python train.py --d_expert=432 --activation="reglu" --moe_layers=[1, 2, 3, 4, 5, 6, 7, 8] --routed_scale=2.83 --balance_loss=0.00363 --balance_bias=false --router_z_loss=0.0001 --init_std_router=0.0319 --vocab_size=32768 --norm="rmsnorm" --tie_embeddings=true --beta1=0.95 --batch_tokens=[65536, 131072, 262144] --steps=3769 --dataset="wikipedia_en"
Below are experts of layer 6 (counted from 0) of a mixture-of-experts language model. Rows are named router (the router's row for the expert), down (a neuron's output weights, with its number) and show model dimensions 168-223. Each number is 200 + 40 x the weight over its row's rms, rounded and kept within 0 to 999.
After each expert's rows: "comes before" lists some tokens at least twice as common just after its tokens as in all text. This comes from a sample of Wikipedia text that the model never trained on. Tokens count by the router's weight.

# expert 10
router,189,192,232,198,278,180,202,252,243,182,188,194,207,182,181,192,208,261,192,248,194,137,196,214,213,254,229,168,235,207,194,164,175,188,227,261,226,236,167,175,255,211,137,142,203,178,237,221,239,219,197,188,194,137,186,223
down0,221,163,194,147,213,200,203,180,193,165,206,215,241,229,258,126,209,235,237,108,171,193,193,168,202,269,141,210,233,123,192,219,112,195,253,243,242,175,187,163,198,210,246,155,189,159,245,240,214,249,204,223,266,171,178,160
comes before: " the", " a", " his", " this", "N", " September"

# expert 2
router,174,241,167,245,258,191,197,164,210,242,235,245,190,235,293,160,153,286,128,195,124,152,169,216,164,192,181,169,222,194,225,168,153,278,167,276,207,223,189,203,192,210,186,194,164,217,221,174,215,205,183,106,215,145,165,115
down0,253,199,227,186,186,136,207,160,177,135,142,232,155,266,183,187,196,129,176,204,174,185,235,157,173,178,275,167,143,189,185,229,130,97,199,120,173,121,194,215,244,261,236,234,207,227,281,196,169,233,198,190,226,220,204,241
comes before: " the", " a", " to", " by", " in", " as"

# expert 1
router,193,217,227,192,212,219,267,191,214,215,201,186,192,230,212,236,185,222,170,291,222,163,251,180,196,244,194,140,178,139,219,133,197,237,134,160,188,300,172,125,208,265,189,221,194,256,216,196,169,185,199,194,173,150,192,198
down0,184,248,184,179,202,165,303,206,180,186,246,210,205,155,177,192,224,231,221,216,183,208,221,173,146,163,159,173,178,208,244,281,270,273,239,225,189,265,144,187,196,192,221,244,210,153,174,249,217,181,162,149,199,218,238,175
comes before: ".", " of", " and", " is", "us", " are"

# expert 5
router,210,216,256,189,220,166,211,186,208,202,262,238,215,179,202,226,261,212,171,205,235,101,279,151,217,213,146,175,247,230,258,155,199,252,164,142,185,334,112,141,191,211,143,256,159,216,175,258,207,207,215,196,189,173,150,149
down0,182,145,187,255,188,200,210,252,214,198,238,212,171,212,287,173,185,178,280,206,193,197,205,271,178,279,162,155,243,259,169,202,217,224,172,229,281,155,170,224,207,226,150,202,209,157,203,264,248,261,207,159,189,290,200,169
comes before: " of", "|", "==", " in", "The", " to"

# expert 3
router,191,261,147,227,238,197,278,208,129,199,200,276,153,164,218,200,250,281,205,252,166,194,282,200,156,265,110,222,203,168,213,141,167,297,137,238,142,246,156,154,184,141,215,171,159,239,253,203,210,234,242,148,214,82,209,161
down0,202,153,271,179,237,189,158,167,211,248,195,143,206,231,145,201,151,178,208,255,181,144,206,238,232,241,163,184,219,232,158,246,167,163,234,237,182,310,239,202,192,216,191,152,242,190,187,166,228,153,275,141,117,202,271,189
comes before: ",", " (", "'s", "\"", ";", " ="

# expert 15
router,150,241,237,249,182,242,227,178,183,230,252,223,181,268,230,227,195,227,216,166,236,186,179,223,208,270,214,198,218,168,178,186,189,269,175,207,215,245,120,211,201,217,153,198,177,239,183,309,180,204,253,215,217,74,138,184
down0,190,184,233,97,202,144,187,257,243,198,217,236,167,249,208,230,168,146,191,211,307,162,204,189,149,228,233,179,162,172,256,102,171,229,171,237,179,198,205,293,234,190,198,191,219,168,225,173,180,187,223,221,235,156,178,230
comes before: " |", " ", " 0", "–", " 1", " 2"

# expert 9
router,247,242,162,224,216,177,223,158,215,210,191,210,223,231,127,205,168,212,138,207,183,191,230,156,159,211,183,171,203,85,245,130,221,295,164,236,166,230,184,134,179,208,229,131,184,189,230,209,233,210,233,164,216,106,190,211
down0,203,178,76,159,157,296,247,222,169,264,215,195,140,246,202,213,229,263,191,192,230,286,186,152,140,189,195,186,213,178,224,248,207,217,193,175,154,200,138,190,164,218,158,254,208,248,201,223,174,202,214,137,180,262,206,138
comes before: " |", " (", " ", " /", " School", " District"

# expert 8
router,177,232,207,217,173,191,176,141,237,172,213,230,147,215,273,178,241,205,170,247,226,178,195,238,172,218,169,153,189,206,246,183,136,215,201,194,132,248,166,238,187,196,163,209,132,226,204,225,194,243,161,158,271,114,158,182
down0,260,205,193,267,167,124,178,242,277,167,115,221,191,221,206,211,243,241,209,164,230,174,214,288,155,183,206,223,211,238,213,270,261,216,267,249,181,117,151,163,180,198,237,185,121,209,201,205,154,178,187,206,231,199,191,287
comes before: " |", ")", ",", "–", ".", "%"

# expert 13
router,246,190,234,139,221,177,197,179,149,198,232,274,238,254,229,189,231,222,132,297,151,156,169,174,149,206,188,177,209,152,222,165,146,271,166,207,137,249,150,162,213,168,161,244,162,184,166,270,231,264,195,203,228,161,166,169
down0,131,234,203,190,233,192,188,136,224,215,224,228,220,183,195,151,286,176,219,150,278,163,266,268,161,177,268,200,280,224,134,220,172,185,224,270,217,136,135,167,173,181,146,274,172,191,174,227,222,133,211,162,196,198,136,199
comes before: "-", "|", ":", "=", ")", " career"

# expert 0
router,157,235,219,215,235,151,233,221,207,233,150,203,199,338,279,189,201,199,230,202,162,150,227,203,155,305,197,164,268,186,239,104,211,237,165,166,169,208,187,217,178,190,147,193,178,182,162,209,205,174,238,158,229,162,214,197
down0,138,156,186,233,173,183,176,279,217,184,244,267,176,201,199,259,203,230,190,235,191,236,187,284,217,266,239,211,202,195,123,263,242,189,199,250,176,204,219,204,230,197,207,149,196,218,200,247,232,179,159,178,238,271,200,265
comes before: "\n", " The", " He", " In", " It", " She"